python train.py --d_model=320 --experts_per_token=2 --d_expert=256 --activation="squared_relu" --normalize_top_k=true --routed_scale=1.5 --init_std_router=0.0067 --norm="rmsnorm" --beta1=0.93 --seq_len=256 --steps=4366
Below are experts of layer 7 (counted from 0) of a mixture-of-experts language model. Rows are named router (the router's row for the expert), up (a neuron's input weights, with its number), down (a neuron's output weights, with its number) and show model dimensions 192-255. Each number is 128 + 24 x the weight over its row's rms, rounded and kept within 0 to 255. Numbers have three digits each.
After each expert's rows: "gets" lists some tokens that make up at least twice as much of what it gets as of all text. This comes from a sample of Wikipedia text that the model never trained on. Tokens count by the router's weight.

# expert 28
router:121116165143146123073099155151095133103094172189104130130119141074137102109154147137109135143122145094163145097112120172116158143126160136130113151129118109089157125131128175113110124103119122
up0:125065152115139158122132125126142160097093152175129104151096125114110119130142123107164122090132135105104096177129136070148128134137130108112149105117108135147091166124146138169142116086114090
down0:138114168103131150112117126166172114115124082147087111132126121116126109136148161159106152152113125115124099138110088124070133091120172096160112094124117170121100146137178130135132131166138125
up1:118130144080097148105135128163086136060153167125154125174094088123133136133116127166119051142114124075130134192133145133104148145117095171128130147141097154113142095155103123138131098112118123
down1:115157139146085076141103109161153113128121146123084087118123121134132160141125141136129126125092098125162117112091130151176137134125118156129146077134122118125150117184129139129107141178128156
up2:147145127124111134151139108129145118074118075089160082158124159132108119151171150108116119148127116128149121134148135173112066139113149133174094153133129104160085132120133119122136148124131127
down2:119088123105141119129136126181111176123121095107125108129080114117076118154166155138131145157072138152125132109151117104124139149136158151168163157094152106143112119148127142130145124120128098
up3:170138169150127128072145076128112153191134130124136111128092162148125099117118137131136093163135131121087114164105132136100154135150088158161141134132134085131156124122132133144125130093128125
down3:132116159147145175169108138112124149098135104158105130121174128129132115147136137137144128118154127092124070150093099145118144117120105082167180116106111096152140120115155134103117118141163155
up4:141146130151163122109141130146104112094115173106127153128113163122149160155144105119120141109116123128109118144113118129083128132111149121146074133103126145130174121135159132114110111150148160
down4:120129122117167163116158129133135127127106104089171138116139108151141155076116092133166095085127142116099129091118111151160097166137118140144133142105094161099170140134156152156086152082169107
up5:132130139106118145109116130119134136113142113158098161120104149128156132115120146101124091157137116101150123078080060149116117131128110123107101139144126106111111146146194135128108087115158106
down5:149096168112122108112149137098127132116141149092134153103140139116081112138162110109090105166101115166112090106133120124143093122090154134099154119115102112169160110175134167138136127123088133
up6:139152111115125147099123109111144162136113167126109108113128132091139116118114140159134103139159148101107101090112140119143129142114184118118169157103109128151091116128117136144158117075132113
down6:129095123130086136107113103129135123102136126103141085158129115149116105095095114087123156087114149137107116100112124148106108092134077122108092125160127122138130110149144107157131146080149114
up7:147138109141125148148120104138148138127087121168097160136152117126135145101157116136155163096090133121122160113124133140113109122108157120135102115179197103133084164124087118176135166114154171
down7:147109154146140140111113141141142125105098117089105118141098118154140110111165114099141124141082156122094119132133147138079139139146147143133085102141117159074104137060121115104128091142159124
up8:128117161135121166118106124122101096118118153121156108136118118153165116118123138101121105132124105087094130147116135157157136112051155129127164159119117106117128114100160088133111083132106119
down8:156107075121146124136123119103126120078139141108135155124122095121075189144133158174104150172123149156112124144121144128145119144167114110116131144113116144100132111092132119103123139096100152
up9:129128117109075181089072121128086088150139103108113143088142125149084151139152116111126153128106128087121148129155098159125108130101147124135098191142111122099135131116129149153101133132112118
down9:111156129170122181120091101110071133099134092094096063114114147139142101148123135106122184119093102119113140177164122142146159151133119123108116141180163104090123123160118184106152107148131112
up10:133103149181140122111138095137133136145166118127128112086103150097114108131145133136090119120132158107155125127112090163096126120129156121089100112109132124122163096128162148134167172133121126
down10:126144113161145131142125158163127184127128143102147171098124114117153112104118116115090074108130123064110109141119092076152058125144103124108116130125109122105099092117113148131121125162073115
up11:138116130069120149180122108114125168125136136150089123121130146118115117107109112102132103151144140132148126160113165142149086145097104149130127131109147128161138134123118125140112135140153160
down11:105137147142151134113157123090129101128160107156144089084146156125119153143149169123192156152131075128094163069134164120092128122188129129133138108084152127147132115099117094157157149157123162
gets: " by", " from", " per", " By", " through", "ab"

# expert 17
router:148120142144125108139135139171140115141141188106134150130138136086127094108112106126137114082137081117155169115145119120112123120110125191151094144144139081111137115129148163121130152091129135
up0:115118131134136125142185123118122121120186141149126116125105133111117131134154088153134163126129187154128143128145111139106092103093116139163152130137161138129124208075110112147165122114118106
down0:065103123150121154144172131153095166092099113118141106123152131117171096085128104096134107080129146081099082132137138111152115154154114160107157167115135178121093129127114129134106127116137131
up1:130179114100138134105144145136081134148173113091125124087108114100143127120095136078141132116112140150111065131128136153126132147129124161171137126124128166117101132143161133118179091147078080
down1:090080163144140091151144091096152121137124098118135121134128168087107124134151102118100136138136167147117102104144143129079127089119096165113085157153136132159153119104094148144101159122121154
up2:156109190094108134115144095159105130122142136099167088155113136108125134143159169124091136182138113077125125117116147173138128112150159166147138195092078102097111125123138158134161129130147134
down2:122112145104129091106147111123174135122104108167121132187133184127163095153103130172078149117173134141141113154122141159130153090142141132124101106135127147135116136146172113148152146170131148
up3:125134130138152142144132076146110131115127144089165145084127109131084109134116110115087149141102110103103121158160171120118143098123083149163153099102142088168164126089168172123160146121128131
down3:118100101163143164151104115130119147191114139093113086120090141150156154130078146115156108145111140123115157119190161102128161141096144132166141150093131117160113134147129158157152156123123145
up4:145112109134158115107100115120108107180138111137114122121114124096103158191095156156153129095146088117099157156106146152103147120119143139107197144139140137140095111116082132110134107129130176
down4:117131102106110117096174150173167126141152117177150126147088131073117124131132107105106153132118153130097118098079120128132134117151123119136140142100143155143064088117083150089170103156146186
up5:113164092123116098138102111091148132118099093168113102141164126087121127131128119117105141142134190146104134151090166128114119112110115168129138174132142095125122114092152143152095147102115086
down5:126112126108155093154165094113127143185130125104095146102135156127132124139126134131097118108107156132148157117126099149160111092117116115123106148113136126092110093124149106108156098167152157
up6:104125101105141142161128163155118116131160095137131151107126111159098146114146113137102111126111095114156156120116092118138186103101104177128119155150130084134136107119115140119160144143156148
down6:163193155135163119096098161108098101154083150093135113141157159122104130104183124131141109160110126144154138088111124117124113147141140168142149138160138152145135109107102156091139122137127130
up7:130112101123160150160130169127120143113082109094138146156144092152127122155166108136153120127109191142125112137136165119101152136108143142162071121162110155140164112123140172118131165136129098
down7:103089135134111174127126097099127110144100082090077099107102137118128124155150118144108112156161150115102145110131142105128131124137211116136122157164102135081143127140140174139103146153120164
up8:132170114135104135142135150165116123116147166155124112113124089069121128115113128155124122135154147118105139167100142158099145119077092142140114125124155105168162124127079111106092084102123108
down8:131105127146141163175106115127154129157088179133127140138109129139166134099089114171108121144151112129110128109148140085125148113137141154153127135100195121102163097106134126108088129116144072
up9:107141086121132109103110133098108122075137081091114130116086153095086115096164152138156153097147105118149155094130129115106167110112123097105122150110137122129105130113101146156123123105177097
down9:119141129145122117128142129159094119126117158106168150122113083149132107144114133142135133138117075146101127127113152138136136129162160155096138111090130097112111176131110139097141099125136149
up10:165092115134153125135133112148130136126112134126090127147166103085134091136092115140102124109156069131109129151103077143141144129090130150150117074128109074112162175103140122139128145110138151
down10:093152094090117153137130178134149151099114114183108133143129124128097145111129142130118129145194139113161134148102129081059133106147121111107149132116120075117122157107127142152140125129049156
up11:098183142127133086156107137122072115133142165108096139157135128098113128077130089159169116085131141109134124126162092138141114098161126117125133154163126088129148118098117119114174145159115114
down11:111102112113174118140143110123128140158100103122153117126151136100136099125114188152134115108180155134103097110094135138125079139110147125149158138152107151164101090175125119090108123133115120
gets: "s", "i", "o", "a", "in", "as"

# expert 12
router:126148126167133107145125145150167144094149138150163150044179147133153120094131118113103128135130084110144126110152115138130148127115159148137079123093146071106137123172098143125101125162147132
up0:132139113140122146106155081112158089138129136149152170127168183106135139103121059124137136136108132109132123120165122154163138122083136136136128126100122132132143146136129133096120152117133119
down0:140145119172127160145163128119131136127134108082131083109121128104175139106068125150164120124141136121120112139117166172086154131155128107150113133124116119095113126147140148152115152106094159
up1:108139111103137113115110110135134125127136115103150151122111155126116152152157150122104112147132138123152092083109069119151150113140103135101139173106160101153126098088158109132115148157127127
down1:103117114163120109148112095108140138117105116086151121141152083114146132182138149169122115125117110117151094123115120140129127125101139145117126083110160090057139104129148086177132114143095097
up2:085144120146134125157121107149147130148143113149127126104110100136129129152136133150089117132141089136096165095140106106164116108155144182108123146116147147100123093122106145108158144075149164
down2:145139097108123128117151165107161124134096132116102126137152095123121137151177099115187159090147099120114131133135099143143115112155127093140113167122083098139121139116126166165123129156169148
up3:108132095163159122117126089146147137137141095172097131106153136178173095169115079168119082112152091116135135116116131131080147138091115127151139169118136104183153090121141081132139120159152095
down3:136104136116141102122157117150156102100121193075122165106128125092119181146129150110100178149102150098142128132134127119104177120100103150127116104170123110073106110130096136134103117093167118
up4:124120080127145149094115130149132131123113154145132141111098091089104110095164183112123116126166172138064161116098112122115096109148149108130110128124107121139128097119103090133112145146096124
down4:106107124128106156175158160094126131117139152112089177094114130136142125114126126157127160168103108152179137108144107076109123115132102103117109087121142098122155149104133159121163157129141095
up5:203110116122116065107112104077117124114138135082157112152115093161139103139149141119154128159143178119150127139158146137095128097127138132137140133174104159087139149130116165127162101154082136
down5:141148118155153156126104154147145115143110121188119128126189119102145122146120146142146150166102083196137121093106125123108152063121130129141085130138138142190141089113117133110086139109105121
up6:156123150135125133124145124149116150075135136105127149092136119130144172136113167117104115098139126104156130178165116156136141167168161110146094182104134162132127093147111099163144161107161102
down6:110116120072166132101075115116116094148157155112117104145152112180136179133156119066135109147126184117137113109143142145150113139152111109112146113116133114129146134137086150139158142085122126
up7:119136139135149099172155113133166154126116135128126100153155145083151136159118149139127129131087106089142148115131132140123126144135129123133117136087138124115133090152127131138171108132161148
down7:113116174093125159135123132112100143138156115104117130094179102178123129173157131128082129163170154127108133147098134119139152142120106124112124121164160113112183128141132151140177124072110110
up8:122190125117091083135152107095180110104130116143125154188129146148165155181116106118111131144082129111136153117132108091136140160141157146139116131092115126142090123131115156094170153137098085
down8:148107157102152144129120125115098124130156121141168123123141128095119117159139165140154102122140169174147126155132133117090177143121142160125101107102132067118138139094111128119111125187093149
up9:150111099138116094090104129132142159132149148142098167139131147151143103134151116144168121158135124134149130137147124152085101160136125138140140086166134127127179169112157118109117156120120133
down9:153141129129088137107137092090111112114153136141111102141140098124090161145120088138128115138128152172134152165108153148128091048121138179106150095137106150126081113109125120190110107122155106
up10:113071136103100120111142134138136163134139086156112124125120093093117111124117204156151139143110123100120132128147104154137111111166115140157121137090126138157099132114142123104156123155172139
down10:111185109125164114129147170215128158119158163103145145125152123095093146131127152148134109117124077085124171132121123112135133121130097105120136119159131138088158175130104136152070112131121133
up11:149107130128118150121131157162119164136096134194122126143119100122118132113175116117142091111155110129135118140137117101119129118152114133150092146131151146093139179114173113167127137115147154
down11:143153147133120112085128154105142133099140144148153137091142144123093110165139101098168086152149098111108116112124090094154105146116097110121134127124129080169092134137147118139159093119147142
gets: " |", ";", ":", "|", " –", " -"

# expert 26
router:175123129119108103099125145135131120115106126130150174110153119125141146124173082119109094117130140129190142129126117155107124108102119160138125118128157135132133146134114131124114119134163094
up0:147164118178134152163180123103139115159141126147086160115118139147104153090145138128172104139182146088114156075142150183118132164114124095152162129161101155123147099155104113148139114155090150
down0:139080168138111156092122091173106143114128115094121099127117114122167125133123148090123180133122105176139079153114085154164128158102149125131128125100104105094121121151147113152132162139139116
up1:071125147092085135102146117100137116091109087131082104146126095160123132127120147160147134145097101131132136128130101127202094093117121124163112096121086187108132131147119119099150106085105116
down1:085152089136139094142135133104166087132088145152118150113110134107154135145151152098138109100161137160153157144130121144140119138145170092133161136112103149165122113152156136146155154136105141
up2:115105134088083169107183137137104137113121162156120170089144102114076090108137099090168103113093179143123099141103113154099140099117146104104111107173119120127117140143136122112141129122126159
down2:127145125153159114124122095091143130140130120120131081116118194117140145121097144149164116104090093079131141155144158126116154140162131155129155091090100154118111125105079109136132146132123083
up3:127185165150124153126157122127171118149116152137113089126135130096117158133140131147113146173089104109074109080165136102096061123097140152074084124121098144105148111164135124172152140144120125
down3:110137152146112094144143127125127134128117114146136112125099127114131104145131129119146126132115137113135115188117106109126144172151150097173142088144150125077101115136081161112182084162122140
up4:155079135131115127101150158155152133110132136139144134118130144142104134123123090107113100145105125131119133130112146159122107156101119135148153149175139096147098131115107111130115076122102167
down4:094149128113176131111145140102129129139113102184155168122084121123155147160111121112058149117131134089102114154042143118107138137098113111132157104135174101139145153137131114138122119125128140
up5:120112108082070106139161130114156140153134130118175138129131107091153154147141161145082121148103159099123119156079164105079145147134103143167139145101153141136108128125114141143153094150141128
down5:098139119122064126124112141077126097143152156110143107153089096157083081145100081127087104179124116145132083105127149090114147114134115112144145147139097113121149144113085158149148146140136137
up6:176117108129129155070139153107095135157102106114158204137107116124119150136121093097149125098165141156152135148140130102096146094101158122133169118144124094173131131164137144171118147103139114
down6:132152089134113117119138123105141146118063121093132079168138150148099139117148133166149134148129105131106125117090132132153160102146105120107117122128099146094130130149131134087130130120077100
up7:107097094131140115142146082115123119097127100116096151143141162136114127136094124135127164150107127129139104127106147135107155131091105094115152101096117106127114110139143172163132136108161137
down7:149137121176108131131122101146104150124126104165187141133124142120135156146139108110171150117119131114102127132106126181144143142131103113129153102154144129099079088151117095143148127113173095
up8:132149152112141154129109137121131116108097174114135103098145106131115101119157154138146129160127104063160129146128125110126130122115104116133117123108124158116115097144136091108155145091157143
down8:115159111109141166135116113149145150121173112118110102159115161075149099114078177124126122119107104143130159112102162123125099096159122072139144123129150098118129121144082137111108110126115173
up9:092104150118124120137124130100127160128094119155174118133104130141106110126132090149147150135141105130105130120124104125181127120126094113121149136174130131113121099190107147146096114150193143
down9:148184118177143156151148103099182115135097159095149129131109133082152079123111072176155121126146163129111104140110144160145133162150152159147114136094144100141177148088124109111121106156126190
up10:139116136122147086085096154133114120080158116141140128121160061113125140117099113150153116138105103184099147151107103147131134120134134118119149126146171152138080119137134067091119120119155179
down10:142163065136150148127109110141105110147143153149132125135161079163167104117163155194143128128147109064103086127142170128106117131126126124125129146132076133115108145116096142114123141135115171
up11:147120182175128063138141184135133098149132136129179146125116087150142094164120120153138103091118127122139117097096153120146109098115088092142118088080131093131102118115172107132121129139144134
down11:126125120144103152096171157132130089097123121106153115104103150177089104164110155134118130096124173117144149140116154097126097113095125094155099185145120093085128140118126118138106164101111114
gets: "201", "200", "202", "199", "198", "197"

# expert 9
router:142127127130115117131113134123130128131092151148107128097140127067086100095128095148111063105086123088136118169136072126103098107107115122149108183139152085155099150147106120112130163082180120
up0:112122147162092141114111063145132175169123078176120093145083106137147145122142084125099130157161170072119123094153104136174126076148112091102131102160054136114137130121099126108125128132096102
down0:161138114082156135126141104163112130122129137154141138152130172141137118140115136155134113101122108133132154118134144105157183145091101156129105117164108131082095112132179121102123156156205180
up1:132116121126140126101169130150106087141102118165202110122130120113159070121129173118105138107120123133144145159118163124121085182138131120099087123103165142125132110096132142144106174134109160
down1:110092113095117147140118146117065153108106149116130118150148126131111145131126131113142091109150082121143137133153138147148151122112156133067157113150121144176136156086113100139111144102109174
up2:144134117141099119163170142112119115108153154118135126086133124126102151097138070123115123122169101095094084106126129163150124126125126128110171132122167146132135123117125124163116151101130159
down2:116166143148155095136132126117126169162109129094137122126116136138115095155144125157098081123160134125110143099105095144110119122115137093155123100160120156173083143154113119189129093130110095
up3:090129103089098095175120141103125144128067115086106140144135132131163119133131099106125104169158118128154120131129143165114145154093116134123089113149120194104120145137148122138159139127133157
down3:062120104156160103145139103164130142109125127109132134138074098143114140122128105155176151154063151094141125105119166103144084147152132133121115134146129102173135121128139115127123135084131113
up4:127150108123128157127103140111134142135122142094109102101166161143131086137161159075135122106151122147120089124168117167109119145166141121118068112140129160141114115136167087100147127151164131
down4:148094172116105105096152147094104097150109134148147143112124144159155098141153112128157144144129102148095130163131119101144118104088141109156190137141121130115085123113121150142118157163109091
up5:117123143146159146129115073143148113129129144164115125165164143138098121116126159115106135089118137133111141156131092124099160148115159179152158097122102112152165137098118114123101107089146138
down5:105120136122117140113103107117114100152179099121119129067115139139144066145151136152172107120142151134159120158173081156136139088102147106111130097141131115137136135138135106071153145105135099
up6:146127159092114153071084124119139134119129103089133118091174097111123125134176097148109124107156126118133116098114134136146100101149118113096136129170096125146127127067176141078111098122156148
down6:155131104141105102158115107123109151139121145145118143122157093136110104094134149094059152108124100159169164080122133104146157098161127120155149117136120128154147151158183127150126079108123175
up7:107133157129145125104135129111108148068124105081091131094104128120094076133109145102123146150126111146124140136103112111129150121113125147137145125187187088098114106123122165136089133157131098
down7:109154129205126158137106129176142117114084128098141109099133120145116105129091138120127122135116157097111177078107158142114133147124127092131130135180137162146095131112115148159137131105110152
up8:179130113107171156107121111123117126120115128115131157137126137108125138158128087157120136135115157114143104117113142104132123103128140115095153149188153129117124110174092153124168106113131162
down8:138121156118115158125087135170146124140110153138115135144136158139162077144135134113171137169160131155139120073118104138112100118145096139171104165151084120150153141127127136100153125158141109
up9:193116098090124151101153164135086122089104123138131117111127139136105129116108118157100092104143141115134150143119128141155124163100114088148106145114159126104119169136160166123141154105133107
down9:115108138131121184091146148100093126131097116136133153095200175130133147102146150140133137114136150077157135140115122121180080103123112153144131138099106158111121126118101134138121183119031104
up10:163139152110086113108105139121120177106131150163111108118136146139145121140127092130089089100105119185097125131126102116136132132097155102109125163119109081113134124165099123169126110120122103
down10:101138101146092138125147178127110147147157147156099104074090121125082106127097123129115113119140162116144149169112126141120146163131169102151165130083124087104108133111149103143093160153122116
up11:171154157105123136087120163095142119121196144108122145097129145119120123146099122118157100126166110108120140117144086130143114133134097112158140138120179097147067135124096135153131126155149116
down11:142110102143117059102145159122137129153115089149145114120124103121105100144145113117163154086091150112130091123148151113142122165143139109141108119126177100136109128112150129086176083134167153
gets: " of", "c", " de", "l", "f", " for"

# expert 15
router:128114125161094134079186167125130121102112138128171142119141160103087094144180111116099151138123118117148140100136143133105148101089162154124161160101159121142092142109115145112141122127155122
up0:102132134136108118162139146124080143144151152141110105141143101098167131119062074181118110127125111121149126157107129125147093119157125157121078154123135093113117106106155113147141108139124139
down0:113167127113141090106090137161146105146145121145145083112173133125133078121117105163130122103103104139088096129110139131165186115198124146100138095159123126113161146129144085154140155164118135
up1:166099140123105121102096088160118135127129158122091158116147142153106165132156132144117121111108137108150154064115146128147132145138108110149095133129145147175139156121103085126074087102111129
down1:155132117133134142167145104097110139140132094120135161095113100118174143143161085186138141098114143142099161136176125084147147136170167109128125112139121143133157150121098150101128157117118152
up2:143115180187099127096144132111152143104102161147182116104104128155142166130102119103129114122117100149130156147136188156123078128135119167129130107134079102131101133120118148142132154127153124
down2:123136189151106102108153183158177112091128110100130104122122083142114118119139121147122108112138139137118107128138113138102139157150116136149145094088118148157096145163128096170108152122115101
up3:152169161139120135123131133112123127126140145099140107120132126146152185134101093174174110130106110113157140136153122147129132094135124186110100110151131175147141130095119098127142142154104118
down3:148196148106124099121108125126132099131120134164155121154131104154158112094139116138126136147148092123164138117126119135152131093135100140092143146144130135113115105113116098143129145094101117
up4:108110101153132108124166118083107107103137160114139129124103121137139133153158172112143126108154101125103158119141162135136139141169065108137137140141164110173104134176112126146174106116130135
down4:149087086113120140155142185122133125147135105110111171111159113051138121172073141102173122145127143133159100162129138154145131113146159160113108155116141127147077109138155147132139114155107113
up5:104164171155154090101122085183172113152086164134132108133113139103171124160137121111106104128090114065110172136136085128093094151114107117126096131114136149124178122136148147112146143103122162
down5:156151144131118098134103109164127164154156124152094110130137085165134166170130119134085132151087130117144124126110111114138141142132132141138059186142123130099136141095114137146143171131122157
up6:164123101157173157113103131104100102096092152167102119126122114171151129111136086109167102152124124110104164105126140102133129119124159128108142078108147101172145144160102170132108139124138145
down6:110118165123118111119137127168119140137137102109120151145166135153113131102132117133129151129087144141115128099121142105136149063175147112142120156103083109106106122111148104123161139181150082
up7:142116120159161114162124134117137102147181187185103169131141157135124135122131108163126122113134115089160104143081145157131185131128157096154130081168135136145137161112124118109139171102125103
down7:119091099122118127158127130110121188091091116139103134114133101098179150139145159134122123114125138116148146123162121099142114117135138136107163130121121140117137128145130124073134124115161120
up8:100130151144131115120119135150107145131095114132114096166195123117127125108127119156089105169141156139080117116147169134105136144087107103160144123118088125138126113098117117090172120164151145
down8:105124144133102118114111131131154158075136107120133142130123119158112135131139145186173157163131113120129137117161107089102108157173143176166128123155138116134138128124158086180158168093156144
up9:137150176136118133109153145125115146101101124136140065149146155073110135098158108145112132112166169124122157148100126117122098142107152105148112161170109101112111128183097095120140114115152115
down9:102106099093114095095136157155122166154171132127126111153137099115156123101168118148182169097102135159143111125136147098140116115122111121117123120137113127126130094088110131098105155153156120
up10:134144107113150134124111121158107143114115105109146073153104150051111107112173146132115132120113153129163125109150136128150132103136105138074120103129151099141114107148080182114140133129150117
down10:094110149137085130120159091143111115109144148097135098085124149141107117153135163143132161129078137152115154137089114135098137131149133139134100106118108134126109120130151135159144097158141112
up11:122124118143121145154092113144129148157132115111120073153102141075110093143144084129149120129126109079098127154147092145123184139099140127129129118106150156130101098104121174160150121172145130
down11:120117114083129114126124098134188114116140123127180118088151142168155150139132077115107137119132120138153113122162135107157100169132117132096128089127134100147120150117139129064124067154186170
gets: "ed", "ing", "ated", " made", " used", " known"

# expert 10
router:151096128122137067065116129135090105127138127117156167126118104138094098126126074125147136094096085109144180080102138169168137116103117143146093121092164119102103138158150125099130140172175113
up0:134123094109106159137089128115115147099176117157105088093106112143137118111183118139148136180152162108121106070151150174169116100119115101139122116128125171112141136141137131059172165169069119
down0:132110152099144057127158110135127090124113156119120077081157170096148122160160116166098126146106118099078116100110159163125126134159096133167131087137080150131121110150122168162133160120127131
up1:156154180179141149148181176127118153106123103157130118158120156140125146134119151154132093094126136084172111103087122141134112095157144141163118162123123115174125106104136150123179124173129127
down1:104133164137117111137092136132121145175160145110152109091146134140160097135118133078110102173134128115083135117124120115124110118137126156131163121153164162161115152091119156120130123083130096
up2:147157115157132115128136135110082094119141111130104214144189135104160107107123177149071140120141139181140148114145110155133111122136113097133128156153102137093100106119139123128137099161128130
down2:134144132114121136148140116137116152144071129092131131103096129118108102106101112139130126104129139098128104140134112124152132145156129108122121111097130127156114118125155168131139093115114154
up3:124121184141160107124171120137125155124110132115111106124105149149113141127168122112113116101151148118149172115118078162122102101156112144131148143137114099104163129141117124166193148157162119
down3:108104123108130128161113161162139153115117142108117117106149148115125104102162103116112133143115155087140104123108110121178119169162121122170152147158104145147136122123174115097120112118155151
up4:156150130153091098106128084157105144106120113101156122158110141138140108116143096156119163092115103137145163138127144083111107138129124081161124120073096089163133138138078104151166161125111100
down4:125129147136143144135142118123162163140134165121105072102151135114131120156115112104153131148147101110121121117132140114115136183107086118132152114128130141124102128147109143091107135102163134
up5:146108123147130071114138132119098148116116128191132122093153159151113125114126123133151162115150152093152133096139133158120127130131121096171135202097094095138106076144121162124164116109112142
down5:136154135168112081125124132119153121095108129156152147129161145126146134137159110130113133115131106101088171138163147113121111118099128150143156103087127149187128063096115116112104132085123119
up6:122147158132100135084153150127154102131121143119096171114105137105136127129168134156069111146128101129125094140161146107109122152134126091101090133109132125113141091120142128137155087158134154
down6:130133174102127145111161080138115142083138095135121133133126104129131186172147168100123121154128127126130110163112132127109139150135116110127108118126109125149172109102093110135138136142165150
up7:117186130112138133127145145118096134136121124118138133125171122121143128095077130170116121131079190127191165090114130178134145091158138168116163154114115099097060123141128105183098141115139123
down7:116126113138096143099130144164165097143130112172095082108125134139088114142135134158081118134150088081140139132113106096103146119091130155094122106108140145127148184143174128143126127106180092
up8:131105126155147141107148125160161113166146119093152151153138138150137156121120141142183130141100155154163131145086105117131141111136130072158139189125139117097116147125147156160130111150079146
down8:146117087120112117082120118172151112130134150152186154110157116140165130127116138106165120130159141056151092098108090115109128091090136085145105133139170107165097143094170121143118085123143117
up9:125114101142135141128100152131146091129138162159135144115146093130123092139142124153111089125117154107099158117189077124114144173112146134036146147124159160159135141146119150138145139166145133
down9:154130106125122124100129147179115135123114093131198129137090165091105149126095100117094103150095113125126095147144109149129116107149134149105157108152098113151122082121119132118157129082164110
up10:097110109127115156094146128135150165114132141123161144079096149123134161145158145155104142087111114104127136125118157176124171119127118117123177146162151145094149109126147121119152123120156088
down10:164069166129121115156099168102120117103129121129136101140141155118109113166153138129128117117110148139111108102119125133102090128131120131145110131156139141121117172131130168135134127176144127
up11:142105175151133145119077091137125142141111115130154134125110117103157124147146147143131132135122086135121128127128140140085158112069161122155101113115096168103126107127140149111171131127133131
down11:153151152122178128117113114132114140124145109147105108155116163086164146090108125071108124094169140096132129164132125109154122157157132157115156166148124140115145133105172111084127105141143137
gets: " he", " was", " it", " He", " is", " It"

# expert 19
router:104086131168125125118125147162175138125155136129166135112149098126100150106130145109109104121119129112132175093143129157105141136124105148138130124129171117127104172131107138112137130163160144
up0:164087114142128141118123107131108126149113159141126134123144106142109084072113119121143124089130146090123088136056118113081126145123142124121155179137132122123150129110129164102185169139165083
down0:117179153144148115164122123157108125126099143136122142110134163138069123125157085171118149095101152124204155117157162123153108148124129108095116102149125109075148135105127138112143082109140120
up1:083152163122109130130114165132127164100089159123109133128128159114128140141107106124126129101115090125113163142112088113112100135140107153175129129125091118104148125150127085155115126124158131
down1:149181146074139155145161157126127178126106123130087119133075141112123106125087140141132070165101119144108126134176164114106130120113149098140102123110152108091135100134127097113101110112173120
up2:130190117126149131138133124148127138154101130161143121159151098166080173106131108160156121155091117136127064130118115159117071117119152099163083142141126160173110142114165169115147126176099128
down2:130128115130089101124124156133130185128105161159127144165117159109134158129123143143172133122152166127115087164125121130105103135157138113136117137079112166106096156133172094160126197116149132
up3:132146119116096108144061133125123098138154162117119093141120128115148130115104092146119189169136115165100092142114118099109140140160159164119156127142128137085156117110153112111176121178122148
down3:143133104149091138162117104131150106152122063118168138161127172111117156144167179154149123121152140083053114171157151125160151189112109134119118123113131120110144141122140129116140125098112137
up4:120107143105107135097135101140131112127132095130145165131111141130125130130158112135127122127141122158124140116159107169102095101097135146145100134106111140153134138121121128124138146191158105
down4:156139124125116125110125125115110149105095166112108134174111182148149114040099151119092132140113147123141137157201102105114107140133184125101110131113140185111142165162112127123124180121081065
up5:120128143110124147134179141129169117104162115111151118090145124091167113119089151120182153140127186130141058098123141146158123091120122137111142156138105135122156123131138099130103149128119124
down5:149161143120143142083107124100177129088122120127084107124110089107129126155176076151139132093080142125134138110109124124120161137136131152171118098152093173125111106144094142161126108084166105
up6:140115167119158140090123128088102108099098152108102149142132140094129093125121129147141145134116123146140119105126156149080163137155161108109162113122136142085137164145108167145138149152150118
down6:128123102089074126117079129094127143153155130139124122108105134146131153133108128125146136160128145132113170122155155145158109115150123147127091098106148117103110129116107098123100125122149136
up7:147109118130104117158140089118101155121145136135129128148109105185135120095150125109132083150126127124081121094159170130127092096142124107110151136078152114120160130135106149089118157140122120
down7:099117136135120117139133136137136122169155132128117115135128161165104155133109133152175101133177148121135167077161117082146136165112088148136104110128083120107122140161127137110125174134118119
up8:105140129130135116144125144129135130159147136127124180165117151135170125141145125156070134141114099125142112134147127104121133162153141148122142138160093143093152091136124179130121146142132114
down8:136160096127148089150100138164171125115089132145174122153146114122111158140150112141147126138180171113144116110116108116155116121118130123152124145156126116144077126123135102093145094154097074
up9:171160137105150117149137146137133157112119120129106113133126112086111111142114104176148116165122155097119135125133105110131131110143134144116113116177126147109165150171097090124167135137144103
down9:121091146143158128114144110124180157127131094124184158161141135173115164144117109140167119127115079130144146147120106140095137130145148111107114200143149148109134130079141135143142161144105138
up10:108129148155100133134137102160148112125109104130123126129104123120170091126133117091118122135153176181139109119160145124126140098136136121123124106104091128172095125097129110113147128070145132
down10:102123123132139130145128089124156120130112091145104147154151097161122118140130129117109125096091140134117149117153144136120095115135119117100140129115136096168120115136125127136117121103133127
up11:116151115097119136128086119131116112132107117108110134137123154132094082134129124112104157106116147142157133108167162147165127079125107146110074140155125076105099147124169081147066189156092104
down11:132129086107139146090102128157113085088142110168148150133133125129122108133136106153089193125152143153146131137137168086120113109140134108099130132125124144102135107152094158118170149122088084
gets: " to", " was", " as", " is", " with", " were"